config.toml
n_layer = 11
d_model = 384
rope_base = 10000.0
beta1 = 0.9
Below are experts of layer 2 (counted from 0) of a mixture-of-experts language model. Rows are named router (the router's row for the expert), down (a neuron's output weights, with its number) and show model dimensions 256-287. Each number is 128 + 24 x the weight over its row's rms, rounded and kept within 0 to 255.
After each expert's rows: "comes before" lists some tokens at least twice as common just after its tokens as in all text; "raises" lists some tokens whose logits its average output raises strongly, later layers aside. This comes from a sample of Wikipedia text that the model never trained on. Tokens count by the router's weight.

# expert 29
router [110 132 154  87 121 167 147 137 150 136 216 131 109 107 118 158 133 101 121 142 174 145 170  89 139 104 173 142  86 120 124 156]
down0 [150 149 191 150 131 133 135 132 103 166 146 186 124 165 129 160  92  74 113 114 142 133 150 113 148 157 157 111 116 121 147 152]
down1 [154  86  89 146  98 121 163 135 127 114 108 169 167 126 101 130 136 163 111 144 115 132 106 118  92 107 111 137 118  80 112  97]
down2 [142  93 138 134 115 153  88  93 160 102 141 155 143 134 131 144 105 153 170  95 165 102 101 160  84 124 123 176  85 119 157 158]
down3 [ 96 151 126 148 122 106 171 142 155 116 152 131 118 132 138 146  92 134 135 147  86 109 138 136 125 148  95 140 163  74 142 119]
down4 [138 141 111 146 125 106 148 103 152 115 103 117 143 107 102 153 142 155 100 122 118 153  88 102 106  82 110 138 127  88 128 142]
down5 [143 127 162 116 113 115 125 132 120 140 116 122 105 103 125  90 130 116 123 175  95  93 165 115 120 122 149 117 185 121 133 126]
down6 [ 96 126 121 160 132 134 149 156 147 130 146 128 126  98  97 135 109 147 109 139 176 123 102 184 124 123 133 119 116 106 132 130]
down7 [103 151 136 133 171 154 176 137 120 124  91  96 159 162 134 104  91 109 150 116 115 157 114 155 134 104 129 103 129 158 145 124]
down8 [121  99  99 108 142 124 124 146 126  84 136 140 135 127 142 152 145 165 114 162 152  75 128  85 135  94 118 136 122 115  60 107]
down9 [115 127  91 117 156 171 142 138 159 162 122 122 156 121 104 143 125 109 156 109 144 128 110  97 117 145 136 135 123  82 121 157]
down10 [166 103 119 112 127 143 100  81 122 137 106 117 120 101  92  82 122 116  92 123 139 136 179 111 123 136 115 124 149 110 119 133]
down11 [151 117 163 158 109 160 105 147 119 151 153 151 122 117  86 155 137 160 151 181 128 124 128 129 143 142  94 137 113 157 137 162]
down12 [123  98 114 170 147 117 102 103 108 129 115 136 120 105  93 115 149 114  77 137 125 144 125 153 125 125 115 208 119  99 150 113]
down13 [104 117 151 136 131 100 131 139  97 116 153 136 123 122 177 119  79 128  72 110 164 140 125 139 108 131  83 142 118 140 117  86]
down14 [120 148 128 113 130 154 130 119 169 153 131 124 123  88 153 111 122 105 111 100 156 159 104 109 139 125 140 114 118 200 150 123]
down15 [139 121  72 164 112 131 136  66 148 149 112  89 146 175 104 202  74 140 107 148 148  88 120 106 111 129  90 123 132 149 132 141]
down16 [138 162 135 113 105 129 165 128 104 131  85 104 158  90 147 128 107 120 116  89 131 164 104 151 139 139 119 100 115 183 114 125]
down17 [125 138 137 115  96 127 140 117 146 171 164 156 101 115 118 124 177 148 101 161 123 118 130 124 178 125 125 120 101 115 203 173]
down18 [108 148 121 110 160 126  92 133 121 130 140 137 162 141 130 135 173 120 128 138 113 155 102 146 127 116  95 154 148 161 172 105]
down19 [165 116  85 151 175 101 110 163 146 120 137 158 132 136 101 106  87 144 162 117 126 154  91 147  99 142 101 115  90 119 109 150]
down20 [107 121 142 128 119 101 116 124 133 129 142 139 119 106 114 209 114 119 151 132 131 148 112 125  97 139 116 130 131 150 167 174]
down21 [116 185 101 119 119 118 159 106 158 127 123 156 118 131 175 134 130 139 148  84  92  79 162 159 100 141 105 114 118 162  95 107]
down22 [146 141 138 107 106 169  77 137 135 159 114 130 108 169 114  75 101  93 148 123 155 137 120  84 108 127 116 133 154 101 142 103]
comes before: " the", " a", " his", " an", " for", " on"
raises: " the", " a", " "

# expert 22
router [182 125 111  92 105 133 130 150 117 138 103 119 115 108 128 134 142 128 133 128 104 143 122 123 167 163 115  80 147 118  94 109]
down0 [106 127  89  97 113 127 166  81 147 146 128 115  99 169 126 137  96 101 121 158 163 131 129 168 112  60 135 137 154 142 122 132]
down1 [109 127 125 114 108 130  66 126 110 144 120 155 136  83 114 130 148 120 144 128 131 147  74  92 161 122 121 118  95 148 115 124]
down2 [138 141 142 104 120 138 121 124 131 129 139 146 146 100 130 154 112 121  91  91 105 117 112 110 125 148 133 118 138 136  94 118]
down3 [115 136 127 105 126  95 107  85 153 129 128 100 153  91 141 152 127 104  83 178  77 108 130 110 115 104 160 110 145 108 126 127]
down4 [110 149 134 116 132 140 166 183 125 121 115 135  73 157 115 150 150 137 130 130 102 132 131 130  93 138 125 111 100 120 139  76]
down5 [114  56 124  94 152 115 127 154  99 116 153  99 112 132 111 106 119 122 124 140 184 160 131 156 145 112 179 124 105 109 164 118]
down6 [124 145  82 130 180 112 146 180  99 123 138 152  89 119 141 170  95 141 137 168 113 119 116 149  99 122 104 124 130 145 139 130]
down7 [134 140 124  95 131 124  81 124 143 137 145 124  91  95 124 177 118  92 121 133 163 117 128 119 138  93 153 133  89 135 144 148]
down8 [ 99 113 124 124 125  86 167 128 134  99 148 115  93 134 132 162 123 121 134 147 142 113 154 130 110 124 126 122 116 110 107 129]
down9 [105 128 145 133 164 164 190 100 113 141 121 147 119 121 121 216 155 109  99 122 126 127 150 111  81 105 141 132 111 130 153  87]
down10 [163 166 114  86 128  97 144 158 101 121 134 163 117 130 150 162  73 122 140 102 142  68 150 141 118 107 140 132 107 122 125 116]
down11 [140 114 131 152 135 134 151  59 140 141 124 108 120 136 135 111 102  77 124 119 117  94 113 142 139 131 142 130 136 149 192 133]
down12 [162 120 154 114 165 123 137 126 129 123 148 154 156 136 134 189 120 162 119 122 152 163 146 178 124  94 110 177 136 125 175  95]
down13 [114 119 110  96 123 139  96 144 107 105 154 104 102 131 177 124 168 128 142 110 169 114 170 135 150  82 139 145 133 170 175 113]
down14 [143 124 144 147 147 133 151 124 138 182  77 141 171 112 133 126 111 113 127 168 123  94 165 124 151 113 177 139 139 167 121 106]
down15 [139 148 123 121 147 156 105 118 106 128  99 119  97 130 114 123 126 135 128 105 103 121 126 121 116 133 135 141 107 171 129 134]
down16 [134 127 130 126 127 128 105 106 100 101 122 122 139 145 107 122 130  94 110 165 130 160  73 124 166 145 125 132 159 143 139 109]
down17 [160 120 136 145 109 108 125  97 125 121  83 134 146  91 155 160 122 110 116 121 123 112 159 123 126  90 149  92 106 153 143 104]
down18 [ 90 108 116 134 149 167 132 106  95 110  98 156 113 118 148 127 136 178 108 160 153 108 123 111 106 107 150 140 171  98 108 144]
down19 [127 129 155 183 111  98 120 116 151 136 156 145 141 166 140 121 102 154 149  93  95 108 104 133 120 153 173 172  98 157 118  87]
down20 [123 122 148  95 134 129 158 106 132 136 136 140 131 119 165 125  94 154 125 108 154 141 171 125 148  35  86 114 138 158 130 113]
down21 [ 94 165 148 141 139 120 103 123 107  99 119 115  96 125 142 132 152 122 108 162 121 124 152 167 159 119 105 137 113 123 136 151]
down22 [107 177 121 115 146 142 142 138 117 133 107 108 143 146 131  69  89  97 163 129 135 110 163 143 118 161 142 143 108 109 136 150]
comes before: " ", "8", " P", " —", " \"", " —;"
raises: " ", "\n", " \""

# expert 0
router [127 107  71 121 146 113 129 148 115  91 120 135 130 103  87  84 160  98 146 113 145 134 137 100 160 135 150  97 147  89 145 106]
down0 [134 122 165 163  99 125 113 102 146 100  96  89 155 134 136 108 196 122  96 120 154 100  99 127 139 118 144 121 129 137 125 102]
down1 [141 177 155 125  83  92 128 111 104 147 113 126 106 146 144 130  82  97 155  47 121 113 113 106 163 105 136 125 139 152 137 134]
down2 [ 98 201 136 148 129 129  79 145 103 146 162  91  85 158 134 136 143 156 137 155 126 133 117 164  87  98 104 140 131 160 111 156]
down3 [140 142 154 146  71 118 123 103 153 112 143 119  94 161 170 107 108 134 114 124 113 122 171 124 149 137 139  96  95 102 117 141]
down4 [129 143 158  88 155 107 133 151 121 144 114 149 154 109 131 106 163 132 112 108 159 104  87 158 188 122 140  99 123 181 111 121]
down5 [149  65 120 119 121 130 124  89 133 116 112  94 121 133 135 103 113 120 150 135 127 131 131 140 117 169 141 106 119 124  98 116]
down6 [101 150 112 107 121  87 134 132 129 152 108  96 115  98 133  94 108 182 126 152 124  76 125 112 174 149 141 114 104 124  98 159]
down7 [113 141 123 119 169 132 107 126 110 156 183 118 132 133 100 111  91 139 150 130 176 122 126 141 121 128 101  63  91 127 172 144]
down8 [137 163 127 147 118 128 112 136 120 103 121 132 111 123 126 134 125 127 115 100  98 129 136 169  87 144 114 112 124 134  92 131]
down9 [117 119 164 145 108 110 147 160 135 134 111 133 119 102 174 105 105 130 143 138 143 146 127 110 160 122 137 122 184 133 152  88]
down10 [156 124 152 122 122 153  90 126 163 123 137 130 103  88 104 102 124 157  78 147 179 120 126 164 106 110 125  97 125  84 117 105]
down11 [ 78 147 113 120 173 119 158 138  72 128 112 136 125 166 115 161  97 170 127 137 176 163 109 164 156  97 126 119 126 125 123 137]
down12 [121  80 131 122 178 100 146 103 144 179 129 143  89 146 129 110 140 114 130 141 115 127  89 139 149 121  98 100 146 114 159 111]
down13 [130 124 128 125 118 126 227 133 128 105 139 117 101 126 125 129 137 113 143 121 127 115 146 143 127 128 127 117 126 139 124 130]
down14 [130  85 125 132 130 140 142 129 149 134 123 116 137 121 169 186 175 139  90 113 149 144 155 120 123 159 130 100  93 123 116 131]
down15 [137 101 153 136 139  97 153 117 140 134 133 146  95 150 120 139 130 132 129 136 129 162 126 134  64 111 133 133 131 135 143 125]
down16 [108 149  93 139 134 203 144 115 148 102 135 102 139 148  79 129 162 126 109 152 133 104 102 190 127 129 116 155 154 116 155 183]
down17 [144 128 149 119 111 118 164 130 112 144 133 188 120 153 125 136 134 129 141 106 147 146 159 119 139 142 143 144  98 126 112 118]
down18 [163 160 108 127  84 111 119 151 141 125  98 127 113 123 115 116  75  99 124 121 120 134 167 164 110 124 130 139 122 148  96 142]
down19 [123 133 137 107 137 120 128 127 119 111 119 171 157 144 123 187  88 169 162 123 105 141  97 111 110 115 104 120 101 120 130 123]
down20 [ 86 125 132 122 163 172 148 155 153 117 123 185 135 151 161 155 119 142  95 104 128 113 117 131 130 119  98  94  79 158 179 114]
down21 [ 98 152 113 126 121 134  69  76 121 152 134 136 110 168 120 125 109 108 122 148 157 123 141 149  96 124  89 118 122 125 114 125]
down22 [132 138 149 106  94 157 150 120 103 110 109 142 102 109  76 114 115 117 167 101 174 120 143 127 146 122 153 119 133 130  89  99]
comes before: "==", "-", "\n", "===", "|", "The"
raises: " \"", "-", ",", " and", " the", " ("

# expert 16
router [ 89 156 117 129 167 103 136 124  85 115 161 129 158 139 130 129 114 156 110 144 170  87 166 144 120 124 113 147 126 126 159 165]
down3 [105 111 145 153 155 144  96 115 117 103 105 103 116 133  97 140 127 105 147 116 136 145 134 115 116 128 101 116 149 148 110  82]
down4 [122 144 124 144 123 112 135 106 128 137 130 120 136  86 133 124  97 145 164 141 160 160 129 133 132 123  62 110 136 166 150 169]
down5 [131 142 135 139 105  96 159 129 119 152 137 105 131 159 126 141  94 171 109 107 131 140 172 124 142 126 136 130  92 166 100 115]
down6 [159 139 166 128 115 132 148 107 131 122 173 111 129 173 146 130 158 117 153 128 106 161  69 124 164  58 137 108 131 108 163 159]
down7 [122 115 159 119 142 135  98  84 175 155 140 126  97 104 129 100 130  98 139 164 125 136 144 141 132 127 177 141 179 147 109  95]
down8 [121 123 124 114  92 122  89 140 102 102  99 120 144  97 144 121 130 120 126 105 120 150 174 131 143 155  88 128 162 178 128 127]
down9 [101 138 160 156 149 162 138 125 132 120 119 142  98  78 151 172  94 157 134 102 169 150 138 123 106 131 125 131 146 164 126 140]
down10 [120 140 118 140 128 139 139 122  92  74 120 120 121 112 120  99 125 106 158 124 104 124 121  67 103 125  59 140 159 160 122 142]
down11 [ 86 139 138 119 111 141 150 155 125 140 153 141 159 126 124 178 149 169 150 176 115 119  88 121 145 117 121 109 157 137 147 133]
down12 [134 118 108 117 139 103 121 112 151 113 117 104 133  98 149 124 133 101 141 103 145 113 105 140 125 120 114  62 106 122 112 100]
down13 [132 132 107 151  98 154 115 146 125 121  97 115 140 164  98  60 121 132 146 153 112 126 111 114  98 159 145 122  78 138 158 125]
down14 [112 129 154 120 123 138 102 143  88 140 152 127 127 125 102  84 145 159 134 116 143 123 119 124 113  98 134 124  99 171 107 116]
down15 [111 168 138  89 132 146 143 107 127 110 122 123 136 125  86 167 118 152 110 115 100 134 109 122 143 149 135 137 102 141 130 157]
down16 [154 132 157 127 161 138 109 115 120  86 148 152 133 127 115 151 143 142 120 138 120 125 105 155 168 130 101 135 120 101 109 146]
down17 [123  66 171 134 111 114 146 153 142 135 109 118 157 120 152 122  93 103 134  89 144  67  93 122 130 128 187 121 141 131 126 119]
down18 [111  87 110 137 169 102 133 151 136 121 146 116 150 112  87 145 159  87 117 147 108 128 136 108  84 124 129 140 143 160 119 123]
down19 [ 84  63  92 108 112 151 120 126 169 112 118  93 104 138 149 106 122 149 151 148 131 120 160 118 172 101 149 140 138 178  98 121]
down20 [145 120 129 139 105 171 102  95 135 166 154 140 145 117 172 145 102 101 134 117 132 113 153 126 120 139 129 130 122 150 113 148]
down21 [114 170 151 126 110 163 128 129 150 130 159 147 107 138 137 139 156 115 149 146 126 142 111 162 123 110  84 130 136 180 155 149]
down22 [128 120 171 128 108 113  81 154 107 120 142 151  92 110 178 147 150 129 131 164 108 138 136 137  93 110 125 135  82 156 121 117]
down23 [125 179 126 135 160 110 109 129 130 108 179 120 127 161 125 128 139 142 156 107 145 126 141 127 167 106 147  94 128 118 146 177]
down24 [102 133 134 182 114 152 174 134 199 109 147 127 166 122 144 119 103 134 134 166 105 156  83 106 127 118 144 106  97  91 114 160]
down25 [167 173 100 127 119  90 127 127 150 195 132 170 123 120 148 110 116  98 117 156 129  91 165 118 141  97 109 166 124 118 115 193]
comes before: "0", " the", " as", " it", " he", " a"
raises: " according", " she", " following", " in", " during", " they"

# expert 18
router [136 168 168 126 132 118 149 143 139 116 104 130 140 114 110 130 181 131 107 112 141 125 176 113 123 151 152 180 155  72 115 119]
down0 [132 122 150 163 130 147 172 149 140 146 143 131 153 110 121 121 150 139 136 103 125 114 142 110 122 136 138 138 130 136 141 147]
down1 [119  95 171 125 108 166 117 128 165 126 107 165 111 100  72 126 162 152 129 126 121 122 115 122 149 110  92  77 115 152 145  90]
down2 [112 171  81 157  87 140 132 136 167 122  71 150 155 136 138 141 139 131  85 134 128 150 134 112 136 112 144 100 116 123 175 135]
down3 [110 129 131 150  83 127 115 141 151 129 142 137  91 121 103 124 183 101 157 106 135 120 145  92 150 133  96 162  88 177 158 159]
down4 [137 124 110 143 120  68 114 158 121 165  86  96 136 137 135 163 122  88 138 123 101  91 122 145 107 160 146  74  75 134 129 145]
down5 [110 129 101 122 169 133  87 152 150 131 118 120 135 123 131 130 109 151 114 122 120 113  68 103 129  99 167 164  91  99 135 158]
down6 [ 82  99 104  87 140 177 125 176 113 136 105 113 146 136 136 146 137 148 116 142  79 106 168 157 141 149  81 115  77 122 145 138]
down7 [134 129 157 149 107 124 132  68 107 134 116 145 127 115 157 167 174 108 103 100  86 100 110 120 137 138 106 139 143  94  97 123]
down8 [107 133 141 102 149 144 174 118 126 136 115 119 139  89 127 149 167 145 138  94 110  93 109 119 174 127 104 136 147 132  94 140]
down9 [136 152 140 115 138 118 120 124 157 122 138 138 130 123 140 199  94 161 133 180 141 133 145 137 117 103 157 125 121 117 101 106]
down10 [101 209 105 145 127 107 162 150 147  83 114 163 131 146 107 140 133 162 101 122 135 130 115 121 144 112 147 132 132 129 152 129]
down11 [135 136 128 106  90 157 117 128  91 124 131 144 181 129 121  97  75 111 138 112 117 124 119 135 148 144 140 124 122 136 104  79]
down12 [152 121 102  94 149 118 111 134 148 114  80 115 135 130 151 116 131 120 140 143 139 180 148  91 131 148 144  97 117 113 130 151]
down13 [164 167 154 166 164 148 140 127 171 104 120 130 121  88 110 102 169 149 128 133  87  92  87 134 181 118 118 153 163  93 152 141]
down14 [131 125  79 114 161 116 112 119 133 128 162 125 141 123 146 194 110 163 148 154 130 132 147 128 132 129 114 122 128 102 106 139]
down15 [122 113 110 150 135  91 172 149 145 128 120 115 132  91 112 153 180 166 105 152 160 133 152 142 136 108  85 130 155 113 160 103]
down16 [140 153  99 129 162 142 139 130 116 126 128 132 142 127 150 126 138 142 145 149 139 136  76 117 128 135 156 126 123 134 106 128]
down17 [115 166  99 117 155 141 178 165  95 115 136 123 136 170 154 139 100 166  97 163 143 131 150 180 105 142 153  99 148 152 139 106]
down18 [101 141 114  99 126 143  90 136 107 140 151 109 127 138 116 142 106 122 158 118 140 112 134 120 155 155 131  73 133 116 158 160]
down19 [113 135 217 134 176 157 139  83 136 125 138 132 123 159  84 110 138  96 117 145 127 143 158 146 137  87 153 117 136 113 128 134]
down20 [145 141 151 139 100 146 130 132 108  94 154 116 184 156 119 168 111 103  90 104 137 141 109 128 141 145 159 117 128 161 115  67]
down21 [167 156 101 135 149 109 167 148 206 136 154 123 115 116 131 154 144 105 106 105 146 109 135 130 105 126 104 159 114 132 168 109]
down22 [145 147 123 115 157 102 133 134 147 132  98 167 149  80  71 119 139 129 111 108 175 138 148 168  96 121 126 120 120 114 183 122]
comes before: " the", " a", " his", " their", " example", " her"
raises: " the", " a", " its", " both", " more", " two"

# expert 4
router [162 148 148  82 118 132 128 124 138 165 138 121 134 169 137 116 163 157 112 148 123  97 107 101 132 138 167  91 136 116  84 152]
down0 [141 137  85 132 158 155 129 137 136  80 173 110 166 126 195 130 176 116 100 202 120 120 158 125 159 144 125 148 147 124 171 165]
down1 [124 138 133 142  83  90 171 143 152 144 126 115 187 131 117 136 141  96 144  77 160 116 162 145 134 128 107  96 104  99 107  98]
down2 [131 120 106 123 111 157 123 131 142 160 132 148 131 103 125 165 122 132 146 103 180 115 106 136 156 135 118 137 101  96 150 190]
down3 [188  76 144 154 136 164 144 107 135 104  71 163 103 153 112 137 144 116 119 173 163 172 180 138 172 128 135 149 106  94 116 180]
down4 [ 77 114 131  96 125 138 129 108  82 105 114 131 106  83  85 145 135 136  97 110 142 123 146  75 143  99  80 154 130  93 135 116]
down5 [108 148 156 118 142 144 153 137 124 114 120 130 148 177 115 106 151  83 138 147 128  98 125 130 137 107 144 114 149 157 135 114]
down6 [146 151 124 143 156 114 159 102 150 114  75 141 149  99 126 124 122 112 127  96 116 107 147 147 130 113 139 130 123 159  99  89]
down7 [154 146 161 120 109 168  45 127 128 148 100 123 109 150 112 165  98 150 114 130 104  97 135 138 151 160 156 143 135 124 167 112]
down8 [135 109 118 130 113  84 111  97 127 111 172  94 140 107 132 124 131 121 128 160 123 111 132  79 131 110 125 132 100 128 137 185]
down9 [143 106 116 165 154 117 145 124 120 161 172 142 133 151 115 136 133 137 109 109 141  77 139 184 123 125 139 142 181 121 148 171]
down10 [ 88 130 121 111 131 131 117  99 117 108 123 121 125  88 161 101 127 128  88 110 144 139 146 138 136 124 133 119 129 153 141 139]
down11 [112 118 103 144 135 126 160 125 137 118 135 135 154 170 166 109 160 162 127 112 129 142 154 121  75 154 109 123 132 123 102 101]
down12 [128 141 128  70 132 119  89 123 146 111 116 124 112  99 104 147  95 166 125 156 125 108 135 155 159 126 119 159 135 118 118  83]
down13 [159 151 123 147 136 141 110 114 134 106 153 112 118 130 116 167 109 137 143  82 131 132 150 133 142 176 171 156  95 150 126 110]
down14 [142 104 117 115 131 151  94 154 145 114  82 151 133 141 129 128 131  95 121 133 146 129 113 111  64 116 170 141 118 102 102 105]
down15 [122 117 129  63 117 130 166 128 124 154 120 124 116 113 166 108 168 104 108 117 142 139 160 113 142 124 146 115 169 119 138 134]
down16 [121 145 143 113 130 136 126 164 110  97 113 140  86 116 116 160 113 119 146 134 131 147 149 146  94 143 122 117 116 120 137 129]
down17 [153 110 132 138 136 124 123 153 161 144  85 106  73 154 108 111 151 100 147 124 128 123 126 136 165  72 134  88 131 109 125 117]
down18 [167 128 126  95 128 155 110 135 151 148 137 127 144 125 125 121 143 145 123 139 117 160 141 155 142  96 135  80 120 123 142 116]
down19 [135 113 176  97 145 127  98 131  91 107 143  99  94 117 138  83 128 117 114 135 115 100 130 116 123  56  97 148 147 176 123 122]
down20 [116 119 135 153 121 101 139 103 154 149 165 131 118  87 115 160 152 140 116 179 142 101  96 148 145 180 123 121 127 145 149 152]
down21 [120 124 119 146 139 119 108  95 152 128 105 148 121 108 103 157 119 183 109 172 154 112 141 139 122 138 136 175 112 172  98  89]
down22 [117 112 131 192 114 125 141 152 118  93 130 119 131 100 135 134 104 135 163 131 107  66 123 157 111 135 131 106 144 105 121 100]
comes before: " the", " of", " them", " these", " Genus", " others"
raises: " the", " its", " his", " these", " which", " their"

# expert 7
router [135  95 120  69 144 119 132 156 123 128 117  90 104 131 101 125 164 146 155 153 127 112 102 115 139 148 154 133 117 131  97 127]
down0 [133 141 145 123 113 145 148 144 162  93 124 157 106 145  93 139 108 134 134  97  79 115 117  73 130 127 131 128 148 112 162 140]
down1 [122 113 147 160 136 112 109 154 177 144 150 131 170 170 113 135 160 157 154 147 134 125 146 155 159 141 142 130 119  91 121 143]
down2 [155 111 155 117 153 151 121 152  63 134 142 118 138 167 167 125 144 124 130 102 143 107  88 129 128 108 168 163 119 153 180 135]
down3 [151 103 129 114 141 155  79 132 137 124 127 156 156 126 101 126 160 138  88 105 101 124 102 151 170 107 114 131 148 144 108 119]
down4 [126  96 111 100 135  93 131 142 136 171 126 111 121 116 173 136 118 170 138 128 124 142 129 109  80 160 115 118 125 155  77 138]
down5 [ 50  98  94  93 159 118 122  95  75 119 101 105 143 128 160 117 155 124 104 127 175 100 155 125  98 169 107 113  98 124 130 111]
down6 [139 102  99  83 137 151 145 134 156 129  96 143 106  67 138 132 143 135  93 130 122 120 126 136 144 129 122 125  94  96 127 101]
down7 [107 182 144 127 125 111  99 138 143 129 201 116 141 138 126 102 122 124 163 109 103 137 122 135  94 123 133 137 112 113 151 152]
down8 [113 166 142  78 101 125 159 162 126 120 167 153  69  94  90 130 129 166 125 118 132  98 101  67 121 127 108  94 112 152 134 152]
down9 [165 158 105 131 143 140 142 186 122 148 164 153 161 131 123 144 126 127 151 123 140 109 144 197 130 140 104 122 120 116 132 145]
down10 [135 106 168  75 117 159 172 101 112 131 131 140 130 143  91  83 101 136 104 112 109 130 116 178 157  94 150 131 149 148 109 126]
down11 [117 122 125 102 105 103 122 158 125  93 144 104 143 105 143 110 130 110 115 157 166 163 132  96 113 119 119 156 134  81  81  96]
down12 [132 103 108  87 126 131 155 104  84 133 134  96 146 154 112 111 185 133  94 144 102 148 141 200 117 144 126  93  94 106 164 103]
down13 [168 129 146 124 150 165 104 150 102 132 124  67  93 120 136  90 133 129 144 119 123 178  97 178 129 125 146 167 126 127 134 127]
down14 [179 107 111 133 174 115 103 124 149 105  55 126 140 149 116 129 103  89 149 144 102 121 110 132  89 108 167 131 155 162 154 149]
down15 [105 159 115 123 133 102 136 125 152  98 167 129 110  93 140 133 118 140 149 110 129 121 157 181 108  92 159 134 134  95 126 127]
down16 [156 133 118 108 154 126  81 109 156  93 133 121 137 109 113 111  81 111 140 121 136 132 112 119 156 162 134 119 160  99  99 146]
down17 [152 131 145 115 108 125 120 115 149 144 156 131 126 157 136 153 133  95 116 121 119 143 115 119 191  96 123  97 135 101 133 119]
down18 [155 158 108 164 115 160 129 125 167 139 187 189 109 148 115 123 114 111 148 133 120 119 144 123 139 120 113 110 133  88 115 147]
down19 [149 112 157 118 131 149 125 139 138  93  97 132 103 108 149 126  96 127 159  90 127 118 133 118 146 101 139  88 171 145 118 125]
down20 [138 126 179 106 166 132 126  85 134 155 136 127 134 122 102 146 135 146 113 147 119 103 135 158 144 147 102  97 113 151 155  95]
down21 [132 113 113 128 131 110 141 132 117  99 119  63 108 155 150  98 163 107 200 130 132 146 161 136 117 121 157 140 178 147 117 119]
down22 [145 120 184 123 144 102 137 121 191  85  97 140 106 121 157 131 117 121 134 147  99 153  95 122 130 111 135 154 149 119 127 111]
comes before: " of", ".", " by", " to", " and", " with"
raises: " by", " campaign", " of", " in", " as", " most"

# expert 17
router [158 140 136  79 106 102 137 126 118 119 116 156 137 123 142 121  95 123 161 115  79 181 124 137 108 139 111 124 163 100 101 103]
down0 [157 129 189 167 155 134 137 138  85 181  76 107 117 133 109 124 133 127 134 123 106 118 135 133 149 107 147 145 102 125 149 164]
down1 [103 164 121 153 160  74 172 148 178 144  75 103 141 107 116 121 145 159 157 101 133  96 120 121  86 119 104 115 141 140 142 117]
down2 [140 128 134 157  88 168 118 107 132 146 132 169  95 137 126 111 121 160 159 130  82  94 127 121 163 107 104 164 164 140 131 105]
down3 [ 81 139 124 130 126 136 101 143 127 106 127 154 107 117 118 126 136 106 158 132 109 103 124 164 141 145 147 111 116 164 134 133]
down4 [119 126 142 158 110 145 114 127  97 145 132 133 116 163 118 108 149 140 164 162 158 117  94 128 160 140 125 152 166  79 143 120]
down5 [142 123 151 128 154 140 177 169 127 147 122 107 160 154 124 126 127 146 158 148 106 155 138 106 141 124 100  91 135 123 147 117]
down6 [154 156 140 134  94  91 111 145 136 158 142 105 102 113 138  84 171 146 161 131 142  81 122 129 132 131 146 112 150 104  92 121]
down7 [151  99 122 151 143 113 166 134 114  78 154 129 187 158 117 138  94 136 136 137 118 122 165 153 103 126  93 135 139  99 131 146]
down8 [147  98 142 149 111 126 103 105 108  63 106 146 126 158 160 120 133 137 118 149 127 118 105 123 133  98 110 176  75 109 105 113]
down9 [156 161 124 129 148 162 129 116 137 138 108 146 166  93 113 124 115 120 103 130 128 117  94 105 165 114 120 117 113 114 113 139]
down10 [ 72 140 128 117 121 138 121 123 102 136 147 182 128 156 155 124 127 173 124 157 120 132 138 157 140 121 143 123 129 180  90 124]
down11 [111 134 133  73 119 103 142 130 128 107 118 138 189 127 136  89  97 108 127 143 138 110 155 128 124 116 146 116 123 130  81 113]
down12 [120 128 136 120 132 167 101 148 147 136 145 102 132 116  95 120 131 131 164 121 128 122 123 105 122 147 138 116  67 147 125 139]
down13 [146 119 142 121 127 150 156 113  70 130 130 130 123  92 150 145 152 119  69 127 160 143 100 169 142 135 137 114 168 166 143 169]
down14 [154 173 163  92 121 117 126 167 139 128 153 135 152 137 141 118 134 121  97 188 146 151 120  99  84  92 131 166 128 105  98  88]
down15 [181 141 140 148 134 172 120 116 106 114 150 163 158 122 131 151 137 135 116 108 164 117 109 140 109 132  94 106 113 137 119 174]
down16 [118 162  97 112 129 145 127 109 122  72 136 132  86 136 120  99 151 145 135 125 105 121 119 143 117 127  99 123 155 172 130 153]
down17 [131  34 100 161 128 157 131 141  61 109 134 155 126 105 133  94 105 119 130 116 106 109 150 136 144 137 161 126 123 118 139 132]
down18 [131 150 155  91 138 147 133 119 132 107 165 176  90 188 107 127 232 149 136 153 163 144 136 127 126 129 119 114 157 109 158  99]
down19 [145  80 133 110 147 111 148 103  95 134 106 165  99  84  86 134 118 118 107  88  78 121 129 123 145 104 164  79 141 118 126  86]
down20 [ 95 168 163 148 159 120  85  71 131 115 121 126 140 154 144 139 141 140 148 199 142  99 139 154 118 139 106 169  91 140 127 155]
down21 [ 82 101 163  96 129 146 130 151 100 136  90 176 119 166 104 136 122 117 116 149 142 116 143 123 124 131  93 126 133 137 190 129]
down22 [100 153 111 166 135 121 100 105 125 129 137 120 119 150 153 104 157 154 144 110 139 115 124 155 151 142 146 118 173 158 110 115]
comes before: "\n", " The", " In", " He", " It", ":"
raises: " The", "\n", " |", " ", " the"